Weights of a small mixture-of-experts language model, trained from scratch on English Wikipedia: width 192.
Below are experts of layer 5 (counted from 0) of a mixture-of-experts language model. Rows are named router (the router's row for the expert), gate (a neuron's input weights, with its number), up (a neuron's input weights, with its number) and show model dimensions 0-191. Each number is 50 + 10 x the weight over its row's rms, rounded and kept within 0 to 99.
After each expert's rows: "mostly gets" lists some tokens that are sent to it at least half of the time. This comes from a sample of Wikipedia text that the model never trained on.

# expert 27
router:38 43 37 43 42 48 37 42 60 38 52 58 53 35 64 41 40 51 61 40 47 49 46 31 55 54 46 56 55 31 82 32 55 46 51 43 59 53 54 49 46 46 53 56 64 47 37 67 68 59 47 47 39 53 36 51 43 57 53 57 46 33 41 45 45 64 48 50 54 24 60 51 59 54 36 74 49 56 58 50 49 56 49 69 51 57 36 50 50 57 51 55 45 41 40 42 59 65 78 45 57 57 61 59 59 46 52 54 34 52 48 51 63 25 31 50 48 40 70 42 45 46 58 51 61 36 47 52 47 34 47 50 58 59 54 50 62 39 48 61 50 53 52 38 67 38 43 46 72 49 52 52 52 58 47 68 26 47 30 53 43 56 34 54 50 49 51 49 36 43 37 57 37 41 47 56 57 61 50 44 52 40 58 62 72 63 58 43 50 56 44 57
gate0:45 63 79 47 41 70 47 49 40 59 38 44 59 52 40 57 52 66 19 37 54 67 52 55 53 53 44 54 54 46 49 46 41 42 43 73 42 49 51 35 76 47 54 44 61 39 45 38 60 41 59 35 52 59 70 35 45 66 40 37 54 44 46 56 44 52 39 52 51 41 68 59 43 48 59 33 52 50 48 43 45 51 46 53 41 34 48 61 35 53 56 58 50 49 55 39 43 55 54 61 55 48 48 46 25 52 42 57 51 60 42 46 39 42 78 40 54 46 47 57 59 56 24 63 38 57 43 40 52 60 44 47 71 53 53 49 39 67 54 52 49 35 58 55 37 57 39 48 40 51 55 53 28 38 50 59 71 36 52 48 41 43 63 46 39 52 51 55 51 64 52 54 47 50 37 38 49 54 63 67 48 66 45 51 52 59 49 44 62 50 51 36
up0:62 46 52 57 48 23 46 65 43 33 53 37 32 48 52 52 51 45 68 58 41 38 48 44 44 43 48 53 64 59 49 61 59 51 57 47 46 51 53 47 22 51 46 53 30 47 37 68 50 57 42 67 48 52 55 58 45 45 46 60 52 53 56 39 46 38 57 53 54 28 47 48 47 41 40 58 57 49 52 61 44 48 58 41 44 63 45 45 62 58 60 43 46 40 40 51 39 44 58 51 44 63 52 49 60 46 47 49 50 59 59 46 58 61 24 49 56 54 58 55 51 33 67 41 60 55 50 67 41 35 64 37 47 42 64 59 59 21 50 69 63 55 35 54 73 49 49 47 60 58 71 47 66 42 54 43 39 67 43 60 62 47 48 43 48 48 44 37 31 45 62 58 55 39 59 47 35 58 43 27 51 48 42 52 53 47 31 64 30 50 55 63
gate1:45 53 38 39 37 55 35 40 45 45 60 54 53 33 72 33 43 69 49 41 52 65 54 32 44 66 40 46 60 29 70 36 45 37 56 55 60 60 63 42 48 43 55 57 73 42 45 64 62 56 52 47 41 49 40 52 47 66 38 45 61 39 32 61 55 47 46 47 61 34 53 45 63 56 45 60 55 61 72 38 46 54 47 51 63 51 33 63 40 52 55 58 52 44 47 39 47 71 62 41 56 71 59 66 53 46 51 54 41 41 56 56 49 40 30 51 45 48 57 52 33 58 56 61 54 37 45 43 46 44 42 59 56 62 45 44 61 48 60 56 47 58 57 38 62 36 53 52 66 40 33 46 45 64 41 57 41 46 39 48 44 64 31 49 63 61 53 58 38 50 48 48 26 60 47 43 58 61 57 47 60 49 58 65 65 36 58 37 57 49 50 46
up1:38 59 44 39 40 57 42 37 39 50 50 50 56 40 63 40 42 69 42 35 62 61 54 32 36 61 44 52 59 32 60 33 45 29 58 62 47 56 65 37 42 38 56 59 69 38 51 57 52 50 54 47 40 49 37 41 49 62 39 43 57 32 45 62 58 47 40 40 65 45 41 52 67 58 49 46 52 65 65 41 37 53 46 45 66 50 33 63 37 50 54 62 55 49 58 45 42 65 70 45 55 65 66 64 60 51 43 59 44 41 58 59 53 37 38 53 48 49 46 59 41 62 56 64 50 53 46 50 47 46 40 64 57 62 39 41 59 50 64 61 48 48 57 50 56 34 59 50 62 42 41 38 41 59 38 57 49 46 43 44 51 65 32 47 55 68 56 57 36 49 46 44 29 59 35 51 65 65 60 52 66 63 58 64 55 32 59 38 60 49 55 42
mostly gets: ".\n\n", "==\n", " ==\n", "==\n\n", " |\n\n", " ==\n\n"

# expert 25
router:52 39 39 56 42 37 52 49 59 42 51 56 49 38 43 45 46 56 42 42 35 32 50 62 66 54 60 56 38 62 60 52 51 52 43 32 58 31 35 46 55 51 41 41 49 56 29 60 60 55 31 68 58 43 43 60 53 48 65 53 26 47 58 39 43 50 61 63 33 44 50 64 63 49 22 65 53 53 56 67 70 57 63 69 58 52 30 55 51 62 63 51 44 38 48 48 52 55 46 47 53 56 55 57 57 44 61 50 47 41 58 47 55 39 31 51 67 39 51 46 52 60 50 40 74 46 62 68 47 42 41 30 40 51 40 58 58 44 32 43 70 41 51 29 64 60 42 48 72 53 55 51 48 48 41 50 48 68 41 55 46 43 47 48 49 33 51 55 43 43 39 54 45 38 54 49 47 64 41 44 40 36 45 52 49 47 58 36 43 52 61 64
gate0:49 27 50 53 41 66 43 55 52 59 25 53 56 43 49 55 48 31 54 58 61 38 46 55 46 64 64 64 38 63 49 32 47 40 57 48 35 65 51 45 39 42 46 46 50 51 60 60 41 65 63 64 69 43 50 61 43 42 35 39 50 51 38 64 54 54 44 57 71 53 46 60 58 52 56 35 51 44 57 57 64 52 50 51 54 49 46 43 51 51 62 59 62 42 54 47 62 45 36 39 58 45 30 54 50 50 49 67 58 34 51 43 41 51 58 36 38 61 59 58 60 49 35 39 44 76 41 47 49 23 50 41 56 51 23 62 29 61 47 44 54 51 46 48 65 53 54 36 41 35 63 38 72 52 45 62 65 46 48 58 52 59 39 49 48 53 55 44 41 51 52 56 50 63 48 55 41 53 37 66 52 33 49 50 39 37 60 47 54 39 62 67
up0:41 53 52 46 37 41 55 55 58 41 59 49 58 36 39 51 43 24 54 54 37 70 63 56 53 48 47 44 41 42 47 49 65 50 57 19 52 61 53 43 39 38 44 48 58 52 48 40 51 67 59 44 50 41 62 61 57 53 44 55 60 65 52 40 50 45 46 58 64 69 57 65 41 40 30 56 38 44 53 45 52 64 51 57 63 46 37 45 37 32 47 57 62 57 37 38 46 59 47 43 53 48 32 48 45 50 38 49 54 39 59 39 49 49 46 52 50 57 34 65 67 53 64 50 44 38 34 59 43 29 71 43 56 37 32 61 42 50 44 70 45 50 52 44 50 63 41 42 56 37 72 52 52 56 54 41 45 40 68 52 60 45 51 48 79 55 51 48 62 47 56 39 49 53 73 68 59 55 32 60 60 50 38 57 50 52 55 38 49 61 46 56
gate1:51 54 48 43 48 57 49 49 48 45 43 39 60 34 33 38 50 38 43 49 56 52 70 56 46 37 42 49 47 46 49 51 36 56 56 49 55 32 50 36 65 45 56 36 33 46 38 54 70 29 52 50 54 39 48 45 57 38 46 43 60 63 36 31 44 46 64 34 46 55 56 49 67 42 52 61 56 47 43 54 57 47 44 52 41 64 37 47 53 47 55 38 60 28 31 59 54 37 46 44 50 57 56 66 51 45 43 43 70 51 59 45 71 61 66 46 44 46 50 40 37 61 62 57 36 61 68 48 62 52 26 47 44 56 42 58 45 38 61 26 47 71 50 37 73 47 40 40 61 56 39 51 55 49 50 68 45 50 40 62 42 52 65 38 68 59 57 46 45 54 46 66 51 61 68 50 49 61 43 61 57 53 46 45 55 47 49 23 49 44 58 50
up1:46 47 47 35 56 45 47 36 45 60 65 66 59 54 64 48 70 39 62 50 55 52 36 44 68 63 44 55 65 50 48 36 62 42 35 45 50 54 29 52 44 35 49 63 71 63 62 49 55 60 51 63 38 54 51 51 43 57 50 60 60 45 53 64 47 48 49 45 47 30 41 30 42 57 50 51 42 40 53 49 53 34 47 46 70 45 43 37 64 43 67 48 37 58 59 59 54 51 53 52 49 52 28 56 32 45 63 53 51 67 51 50 35 47 59 52 45 33 47 37 68 30 48 25 75 39 43 48 41 52 53 44 54 59 46 53 51 45 51 53 37 46 46 47 53 57 47 51 36 68 61 62 62 61 60 41 43 44 59 42 60 46 48 66 57 41 58 47 62 32 57 47 47 49 52 55 67 38 35 36 41 32 50 37 55 52 52 53 51 57 33 71
mostly gets: " life", " un", " they", " role", " They", " world"

# expert 22
router:52 39 47 37 47 40 39 48 60 46 52 62 60 41 57 48 55 42 51 53 38 42 43 42 69 42 42 66 55 55 71 41 62 55 39 56 63 31 39 53 42 49 41 50 57 54 35 60 73 70 48 51 47 61 41 66 39 59 69 70 39 48 56 45 23 60 46 47 41 25 62 39 53 59 25 56 30 40 65 69 50 57 59 57 40 61 46 57 54 61 44 55 21 51 48 34 56 35 54 56 46 59 39 55 42 38 67 45 57 45 41 64 53 42 44 50 66 38 56 44 56 43 62 43 63 46 62 43 42 45 54 43 56 47 48 58 47 51 38 68 51 42 42 43 67 48 50 49 64 60 48 59 59 46 61 53 48 56 45 57 38 49 56 48 43 43 51 52 51 52 29 62 40 43 44 45 51 58 46 46 49 30 52 58 63 66 49 52 44 54 44 63
gate0:43 65 56 46 41 71 49 28 38 51 49 54 53 59 35 39 45 45 40 49 58 44 60 57 61 35 47 49 67 50 45 58 40 48 71 59 54 33 42 41 49 46 37 56 36 55 58 60 58 62 56 50 46 42 36 38 72 60 34 69 48 53 55 48 35 69 40 54 52 58 45 36 36 41 41 41 34 36 65 59 57 37 42 43 43 45 42 52 51 69 55 53 49 43 53 45 40 38 48 63 35 51 65 59 58 51 34 40 47 63 55 50 59 44 48 61 45 54 39 57 46 55 61 64 52 48 46 43 55 50 52 36 71 60 68 46 35 71 50 57 55 49 56 39 67 56 43 67 56 33 34 65 61 37 33 57 47 54 44 46 41 59 53 38 25 39 57 56 36 42 50 62 51 53 43 45 39 57 45 68 53 66 57 52 54 44 60 46 40 57 53 53
up0:50 51 48 45 51 27 54 67 60 40 69 35 42 42 59 45 44 74 69 56 47 44 37 49 33 59 61 53 53 60 42 47 40 56 49 44 41 55 45 44 48 45 54 37 36 60 43 60 45 50 31 41 38 42 66 46 35 30 60 58 60 54 48 59 57 53 49 57 49 65 28 59 50 66 45 42 46 59 41 35 25 58 49 58 49 48 57 63 50 49 67 48 54 66 44 45 49 47 45 59 63 45 37 50 44 63 64 39 61 41 43 52 65 63 54 48 56 58 63 43 51 38 40 50 34 55 44 51 40 66 40 74 47 38 46 57 59 54 55 35 47 41 50 68 35 45 63 41 44 67 45 40 46 51 65 47 58 28 47 59 61 46 46 51 60 58 50 65 63 52 62 34 40 47 57 43 53 43 62 52 29 45 44 63 50 68 38 40 43 54 54 57
gate1:54 29 57 37 52 47 34 43 56 53 68 50 63 44 50 42 58 39 61 41 49 41 50 68 38 40 39 50 49 47 64 26 45 29 55 56 68 43 23 59 44 58 61 49 42 41 46 44 62 42 53 49 57 43 36 55 57 52 56 71 63 53 52 54 33 39 60 32 59 44 65 55 47 51 39 41 63 46 51 55 61 44 47 57 68 27 44 58 53 44 49 43 48 53 49 41 62 45 40 55 47 61 54 49 46 54 48 43 53 36 63 48 50 45 50 55 37 69 58 57 39 50 51 49 62 53 53 51 44 42 50 35 59 43 44 31 36 45 58 56 50 44 62 60 67 66 55 47 65 50 58 42 54 50 48 40 59 51 55 47 51 40 59 32 33 49 65 57 55 63 55 63 76 54 63 52 84 47 47 62 47 57 59 54 44 51 35 45 70 61 59 37
up1:47 40 63 41 56 58 37 37 61 48 53 62 47 48 50 38 49 48 72 36 47 39 50 62 52 37 54 49 48 54 38 30 49 41 52 49 33 43 28 41 49 49 47 29 44 45 26 55 61 36 57 52 52 65 48 52 54 68 55 77 75 51 46 57 38 43 64 38 49 42 45 55 64 63 38 42 47 40 47 27 59 55 42 41 59 58 43 59 51 41 50 46 54 62 60 49 48 42 60 51 43 60 63 52 55 53 44 27 68 67 60 41 50 56 50 51 50 43 58 55 51 50 55 43 49 49 48 58 46 50 26 42 50 57 37 41 48 54 74 56 67 56 51 51 69 68 45 54 52 59 49 49 60 49 70 49 63 43 56 51 50 46 59 42 33 51 63 53 53 35 53 53 59 49 52 41 75 52 55 44 50 41 68 41 57 45 30 39 52 68 41 44
mostly gets: "10", "12", "40", "13", "25", "14"

# expert 19
router:34 41 33 56 43 54 56 60 56 32 46 66 58 47 53 50 55 58 55 67 26 42 41 57 64 51 67 65 38 42 67 49 63 47 51 33 54 31 50 56 54 56 42 50 57 47 42 54 57 52 45 63 48 43 56 62 52 42 70 67 52 50 40 42 46 55 50 75 31 40 64 56 50 50 33 63 35 50 65 57 62 56 63 68 46 58 51 46 56 38 47 31 40 41 51 37 53 42 57 53 57 49 46 54 47 53 55 53 39 41 22 50 51 40 39 38 60 42 56 44 58 53 59 54 63 45 54 54 51 44 53 44 48 48 53 52 78 50 48 48 60 55 52 39 48 55 33 50 65 53 49 65 30 50 57 34 50 53 54 42 50 41 29 61 59 34 42 51 47 43 38 43 34 53 60 55 54 66 27 37 48 41 62 52 61 59 56 35 39 66 58 53
gate0:41 35 49 45 69 51 71 41 43 46 51 33 61 48 49 46 62 65 66 61 46 38 47 48 38 51 47 50 56 53 71 54 45 28 55 60 55 67 52 58 45 58 58 69 44 38 71 41 52 47 59 64 34 49 48 57 55 62 42 55 59 43 44 52 57 63 60 72 79 48 38 53 49 48 48 53 45 57 44 43 47 61 43 54 41 44 46 65 72 47 43 53 59 41 53 56 52 46 56 44 50 44 55 49 72 68 36 31 50 37 46 46 39 64 47 25 55 65 68 53 41 38 45 58 42 61 31 47 71 40 52 51 46 24 66 45 47 50 54 40 39 39 58 66 44 55 56 49 56 48 44 38 41 54 48 40 51 48 42 41 58 61 50 57 47 47 68 55 56 46 32 53 43 46 51 52 52 41 46 49 40 63 36 48 39 50 66 44 35 47 55 42
up0:43 60 28 35 52 55 62 41 41 46 45 52 50 45 66 40 47 61 59 58 53 42 52 42 64 58 57 52 57 56 54 57 64 57 55 60 55 61 49 31 57 49 51 48 40 24 49 50 49 38 49 49 57 47 41 34 55 44 51 46 53 65 70 57 44 60 58 65 45 60 52 48 50 44 39 52 47 62 36 45 52 48 43 27 36 63 68 53 58 50 66 58 53 32 65 50 43 44 42 53 30 53 41 52 54 29 47 56 56 58 54 40 39 48 37 59 42 60 70 36 55 50 57 58 60 55 71 54 30 32 50 38 56 37 57 50 52 53 45 52 69 65 54 33 38 55 55 47 42 57 62 60 44 58 64 44 41 54 39 59 62 56 45 51 55 49 67 30 30 60 35 46 45 57 40 60 61 64 53 47 47 47 53 63 49 46 73 30 67 52 33 49
gate1:63 43 45 46 52 68 43 51 57 35 65 50 39 54 39 62 54 55 43 76 63 50 35 55 43 36 50 47 51 65 43 43 22 44 56 38 47 44 52 56 47 57 43 58 50 57 61 34 47 50 59 58 57 51 39 33 51 58 33 47 57 67 31 45 51 44 52 49 47 63 54 60 46 39 48 41 54 68 47 50 43 39 46 52 44 60 58 59 50 43 50 60 39 61 49 45 58 58 39 47 51 36 47 57 40 59 41 40 57 37 43 38 42 60 49 41 49 58 53 73 46 44 44 37 57 66 54 58 33 71 62 48 54 50 57 51 40 73 48 46 68 52 64 69 42 65 57 43 45 34 59 23 43 45 68 42 37 49 57 35 70 53 38 51 42 59 44 44 45 65 49 38 59 66 31 58 69 47 43 37 43 61 45 56 52 50 39 43 55 47 56 57
up1:65 58 55 46 46 34 53 46 44 48 48 42 40 66 54 61 63 48 45 44 58 49 54 41 36 57 45 55 59 66 31 52 50 61 45 58 42 68 52 47 43 58 42 62 48 48 59 45 39 64 49 55 39 41 36 34 35 51 55 39 57 43 58 58 75 54 50 48 59 66 31 47 37 57 51 50 31 34 35 47 47 40 47 37 28 59 79 25 58 54 55 47 52 46 61 71 31 39 51 56 53 57 47 59 47 44 54 54 61 57 66 55 59 49 65 49 30 62 44 45 72 39 52 63 38 44 39 57 47 40 41 63 55 62 62 49 35 49 46 51 39 58 52 44 49 49 46 46 49 52 44 53 51 26 42 42 56 53 36 60 43 60 55 46 46 46 63 42 45 48 61 54 44 54 54 35 56 50 59 67 79 48 41 40 42 38 42 56 41 45 39 39
mostly gets: " film", " station", " album", " life", " family", " player"

# expert 14
router:42 49 46 50 52 52 47 42 68 48 63 66 55 56 44 42 50 58 64 55 43 46 46 48 57 48 53 55 41 52 62 42 54 66 43 43 49 45 50 58 44 48 46 34 51 63 21 61 60 63 44 51 46 67 55 67 37 34 61 44 47 53 54 24 37 45 49 66 37 34 51 46 63 65 42 54 36 54 42 61 49 64 53 57 58 54 52 54 46 62 52 52 38 49 34 28 55 50 56 57 45 51 46 55 49 45 54 62 34 54 52 67 65 43 49 51 38 40 69 40 57 40 52 34 64 38 43 55 32 39 47 39 48 49 45 66 57 38 41 36 56 61 44 31 52 38 42 46 53 65 48 59 47 60 48 46 45 66 52 61 44 31 51 68 52 47 40 40 44 49 34 66 40 33 58 55 52 57 37 38 57 34 55 49 53 75 54 40 60 78 58 57
gate7:56 49 55 50 51 46 45 58 69 39 74 57 54 42 41 46 38 62 52 28 54 49 54 67 43 47 47 39 51 49 47 48 39 61 51 43 43 53 48 33 41 42 58 62 47 34 29 62 56 35 50 48 42 53 41 52 54 66 64 38 47 41 45 74 43 34 59 56 45 48 70 48 74 71 57 42 52 72 51 41 40 53 38 33 47 60 40 44 59 48 53 52 50 64 50 59 46 49 59 41 50 57 60 42 39 26 64 44 46 39 66 41 47 46 43 58 41 53 51 61 50 52 52 25 57 69 46 38 56 44 34 48 43 52 44 56 59 47 59 36 54 63 70 43 50 45 44 65 52 55 33 35 55 50 38 73 46 62 48 49 61 57 46 49 46 49 53 60 39 46 56 43 65 53 57 46 51 39 54 63 63 42 36 35 32 48 52 61 57 57 66 40
up7:59 46 48 48 81 58 67 61 48 49 40 50 55 50 49 29 55 55 46 53 53 41 48 32 45 42 42 55 31 62 55 49 40 58 41 59 54 47 38 40 51 51 56 53 38 47 55 44 65 31 49 52 66 67 54 56 54 42 54 54 58 46 50 39 48 44 41 57 23 65 33 58 58 27 59 64 60 56 46 52 49 65 55 67 40 56 27 64 50 42 51 46 54 53 58 46 45 68 59 46 57 41 54 42 44 50 54 45 48 43 58 62 40 40 35 54 54 44 50 54 34 49 44 54 47 56 60 46 54 55 45 43 49 24 50 39 63 44 43 49 58 54 72 64 58 46 63 67 39 61 53 48 49 50 44 43 34 70 69 50 40 39 52 65 34 60 42 68 60 56 45 62 48 41 48 56 53 50 46 50 43 42 40 29 36 61 35 28 43 38 63 52
gate8:55 61 53 46 53 71 46 51 56 50 48 45 50 47 41 31 59 54 48 47 55 54 48 56 61 50 50 38 58 60 58 49 50 53 42 48 32 62 63 50 38 50 57 44 54 43 23 49 44 34 59 42 55 60 48 58 53 33 33 52 62 38 62 39 37 53 56 51 57 59 37 58 65 44 72 45 50 51 65 38 46 61 49 51 57 60 51 58 38 46 56 59 68 36 45 47 59 55 35 52 44 48 62 36 51 47 27 52 41 49 61 43 61 58 43 53 35 50 63 58 56 43 69 46 38 48 44 60 22 59 34 40 53 43 43 64 43 46 68 30 48 66 49 43 47 61 53 46 39 61 45 55 51 41 41 57 49 44 70 46 51 41 43 55 32 74 45 58 44 60 61 48 39 45 53 48 58 67 33 72 60 43 47 54 55 28 49 72 52 56 62 60
up8:53 43 56 42 49 36 46 77 52 49 58 59 53 57 56 69 31 49 65 67 56 52 62 50 52 59 59 61 27 41 40 48 43 39 34 50 42 42 39 40 68 58 56 45 38 49 65 36 41 50 50 58 44 32 58 40 38 54 52 36 58 52 42 68 51 50 23 43 52 63 68 61 47 61 50 65 67 59 50 43 58 43 50 42 51 50 43 42 40 45 43 53 60 51 57 56 30 35 60 56 46 44 52 38 52 73 33 60 45 47 53 67 42 47 64 44 59 21 49 44 58 51 38 42 52 30 49 41 46 56 62 54 54 57 47 49 53 53 52 59 54 60 63 55 48 37 52 57 61 58 44 39 59 43 41 51 53 63 42 62 41 40 50 38 58 37 52 61 64 60 47 62 63 37 30 41 50 44 60 56 56 63 71 54 45 66 45 48 46 46 59 46
mostly gets: ".\n\n", "==", "|", "===", "==\n", " |\n\n"

# expert 3
router:42 48 21 50 55 55 58 45 55 42 48 73 55 34 50 35 53 51 51 51 36 40 46 50 62 49 41 55 61 40 43 43 57 60 30 48 54 62 55 62 61 49 38 56 49 54 40 55 60 76 39 53 38 37 42 48 37 46 71 63 54 46 51 37 45 66 55 69 42 36 54 59 52 52 49 67 35 45 44 76 45 44 45 43 40 58 49 56 62 59 42 49 39 53 32 31 49 41 70 40 60 56 39 51 42 39 54 58 49 55 51 64 54 36 42 44 47 43 46 34 50 40 69 51 68 40 49 56 53 42 51 54 42 39 55 73 53 42 32 60 53 55 40 37 64 30 44 49 49 53 53 69 52 60 67 46 34 56 50 56 39 56 52 59 47 38 45 47 55 57 43 58 46 46 61 59 58 59 53 36 33 37 61 50 55 63 43 49 41 47 34 64
gate0:42 54 45 54 44 76 51 52 43 55 32 57 60 21 56 58 49 54 44 36 52 54 64 49 49 60 60 48 76 36 47 45 43 36 57 67 56 52 57 58 47 48 46 53 54 59 64 39 51 50 57 42 42 37 54 39 57 45 69 58 56 51 58 42 53 67 46 44 39 42 68 48 32 46 49 46 54 58 62 41 41 35 41 56 39 50 61 41 48 27 30 55 63 57 57 45 52 46 49 70 51 40 70 58 42 46 36 44 54 56 60 57 46 52 57 49 51 53 45 33 47 48 40 57 59 53 28 44 47 45 61 49 43 49 44 52 62 44 44 34 48 54 39 50 44 54 32 44 49 57 56 49 40 45 37 54 69 43 71 74 50 44 36 45 56 53 64 34 52 52 43 78 34 49 54 56 51 45 63 61 57 44 52 51 43 24 40 48 64 60 45 62
up0:45 58 44 40 56 43 47 52 55 59 58 50 47 39 56 55 61 53 45 63 48 67 38 54 28 52 57 69 54 41 44 53 53 57 44 55 36 55 59 46 31 44 50 46 37 58 56 46 45 62 45 52 61 62 44 42 51 43 32 62 38 39 54 57 63 50 67 34 53 48 43 50 54 52 41 41 50 40 53 50 56 44 80 57 52 43 56 48 42 64 56 49 52 59 49 59 53 45 35 49 47 55 54 54 74 62 33 62 61 54 51 37 47 50 49 46 58 59 45 60 52 41 43 64 37 25 55 41 47 56 54 63 49 60 57 73 52 49 57 54 53 68 30 37 41 59 43 52 51 58 55 32 52 42 41 52 28 47 55 59 58 46 34 41 40 53 60 60 49 33 42 20 52 45 43 45 53 79 39 62 35 69 67 51 54 41 42 45 43 60 41 71
gate1:54 56 58 36 56 64 54 72 64 70 44 39 57 51 36 65 52 66 39 40 51 56 71 58 44 41 41 36 52 56 37 72 52 38 55 52 40 39 41 51 60 63 55 61 27 43 57 40 40 46 43 49 55 30 65 46 30 37 48 54 48 53 57 57 51 44 22 57 51 40 49 47 52 49 61 30 47 46 49 58 36 53 47 48 29 42 46 52 46 55 33 43 48 62 57 60 48 43 29 41 43 46 39 53 60 52 48 66 64 55 41 48 43 61 45 58 62 57 48 52 50 60 45 59 48 67 43 52 58 42 64 62 64 51 55 64 47 49 37 51 47 45 61 51 38 56 85 68 49 49 52 34 52 42 55 42 52 38 47 40 56 43 46 46 38 41 52 49 46 37 53 60 57 54 44 49 58 55 58 34 51 40 65 58 51 36 49 65 45 63 54 31
up1:51 48 70 58 60 40 51 59 51 45 19 45 56 55 40 62 52 44 54 47 54 44 70 49 45 52 52 68 48 68 74 56 54 55 44 47 52 44 35 61 43 47 59 47 46 59 63 40 46 49 54 51 37 44 54 44 41 48 48 51 58 60 42 57 48 43 41 52 58 46 57 45 34 77 59 44 36 61 32 68 49 41 44 37 43 44 67 50 60 43 42 34 50 51 64 54 54 38 31 49 46 48 59 43 40 58 56 43 46 38 62 37 49 68 56 63 52 52 48 41 33 58 43 56 38 63 55 42 45 37 54 48 38 39 40 46 39 58 53 48 42 40 58 57 44 59 55 38 44 48 49 48 49 49 56 49 70 52 60 67 60 39 52 51 44 60 52 48 65 60 45 79 39 50 51 53 59 40 48 69 40 59 48 56 53 32 50 60 94 60 44 47
mostly gets: "ah", "ai", "ana", "ik", "ville", "ina"

# expert 2
router:45 23 42 44 61 47 33 48 56 48 44 62 45 47 46 54 36 43 58 65 48 37 31 37 60 42 55 63 65 40 64 39 61 58 39 50 58 51 39 48 53 52 45 42 67 43 48 55 62 51 48 58 40 44 57 76 41 42 52 40 41 39 41 48 37 59 51 53 50 41 64 53 38 42 45 48 53 55 62 66 64 54 58 61 49 62 55 46 48 60 67 53 48 44 44 66 58 65 65 50 58 71 41 70 32 58 67 47 47 51 52 66 66 37 55 38 58 52 52 33 61 62 52 40 41 42 55 60 44 49 40 30 36 59 52 54 59 29 42 43 57 49 45 46 55 40 43 40 55 58 58 64 62 46 46 51 36 76 50 58 45 43 49 60 46 47 47 41 43 40 31 45 25 47 56 29 44 47 48 41 42 51 67 58 50 57 59 42 45 47 39 49
gate0:43 40 60 43 61 39 43 57 39 43 73 50 43 48 64 50 64 53 48 57 56 53 38 46 47 57 49 58 63 35 63 39 62 52 41 51 33 58 39 45 49 54 54 57 66 49 59 46 50 50 49 54 64 54 59 51 43 55 54 35 40 67 67 56 51 40 58 42 49 54 56 47 30 49 47 53 63 41 58 39 44 32 54 52 55 76 46 44 42 42 39 61 48 45 63 55 43 51 28 39 57 61 54 39 58 60 56 48 21 60 47 51 60 52 49 43 45 62 26 42 64 47 53 45 41 50 43 41 70 61 82 64 30 48 50 43 58 47 56 39 43 53 59 64 56 49 41 52 37 59 45 38 44 46 42 60 56 52 53 45 33 32 50 33 49 61 48 48 71 68 54 40 53 71 32 35 50 51 52 48 58 48 45 53 44 49 40 37 56 42 68 65
up0:41 47 55 39 38 39 26 55 51 73 70 56 55 56 61 46 51 32 54 40 53 56 42 65 39 63 39 66 46 43 47 24 55 54 55 36 62 45 53 43 49 54 49 49 58 49 54 35 56 51 51 57 58 52 65 46 53 48 68 52 73 60 33 47 58 54 45 61 56 47 67 46 57 45 58 38 58 52 40 44 48 38 28 47 45 53 61 35 51 34 53 45 55 58 47 42 63 50 47 54 72 31 71 54 59 63 59 54 39 40 48 39 57 67 42 44 48 44 68 45 53 59 44 46 60 44 33 45 49 59 52 38 50 56 45 50 52 57 57 51 61 79 43 52 51 66 50 46 49 37 30 46 42 49 39 50 63 51 56 36 31 47 58 54 63 52 49 61 74 67 41 44 53 41 35 45 34 54 53 47 44 46 49 45 30 49 38 35 53 55 43 50
gate1:26 36 42 53 58 53 58 63 45 47 43 56 48 45 66 62 49 40 46 66 44 55 45 42 55 46 63 55 60 48 43 35 52 56 34 54 55 54 55 49 33 62 35 69 69 51 72 44 55 49 54 26 46 33 61 36 46 61 46 38 49 41 51 54 43 59 46 49 41 46 57 60 42 60 66 55 55 57 71 54 42 49 41 58 45 58 48 51 52 52 59 29 63 55 62 66 50 51 64 52 67 61 48 48 28 76 44 43 59 49 39 59 48 52 55 41 48 49 44 53 56 43 54 62 40 50 46 42 61 52 51 28 28 44 62 63 57 65 54 35 70 47 46 58 47 68 43 60 57 59 55 57 56 23 36 45 48 56 69 59 45 47 47 58 48 63 41 48 49 38 42 40 45 61 44 42 59 71 33 47 42 60 45 49 43 41 48 53 47 32 46 47
up1:60 47 55 40 30 53 43 37 70 41 57 49 54 48 61 55 57 50 59 58 47 59 31 42 53 54 48 57 62 28 79 45 46 55 50 55 49 62 62 53 55 47 58 48 24 47 41 50 54 52 49 68 65 66 56 50 40 53 43 56 43 60 35 44 41 70 64 43 53 37 43 35 54 61 61 47 42 37 51 59 55 41 69 53 64 54 42 39 62 40 20 35 57 56 46 40 45 49 47 52 47 34 53 49 60 34 54 30 42 58 51 32 41 50 63 56 53 48 57 50 47 49 65 49 48 45 41 39 51 52 53 67 53 50 46 65 69 56 38 38 39 70 49 40 41 42 56 58 55 47 60 34 44 64 67 49 48 26 52 49 36 48 52 58 58 53 56 62 52 61 56 59 52 44 63 63 48 41 40 70 66 47 51 43 51 53 36 65 39 47 47 55
mostly gets: " has", " he", " have", " they", " to", " would"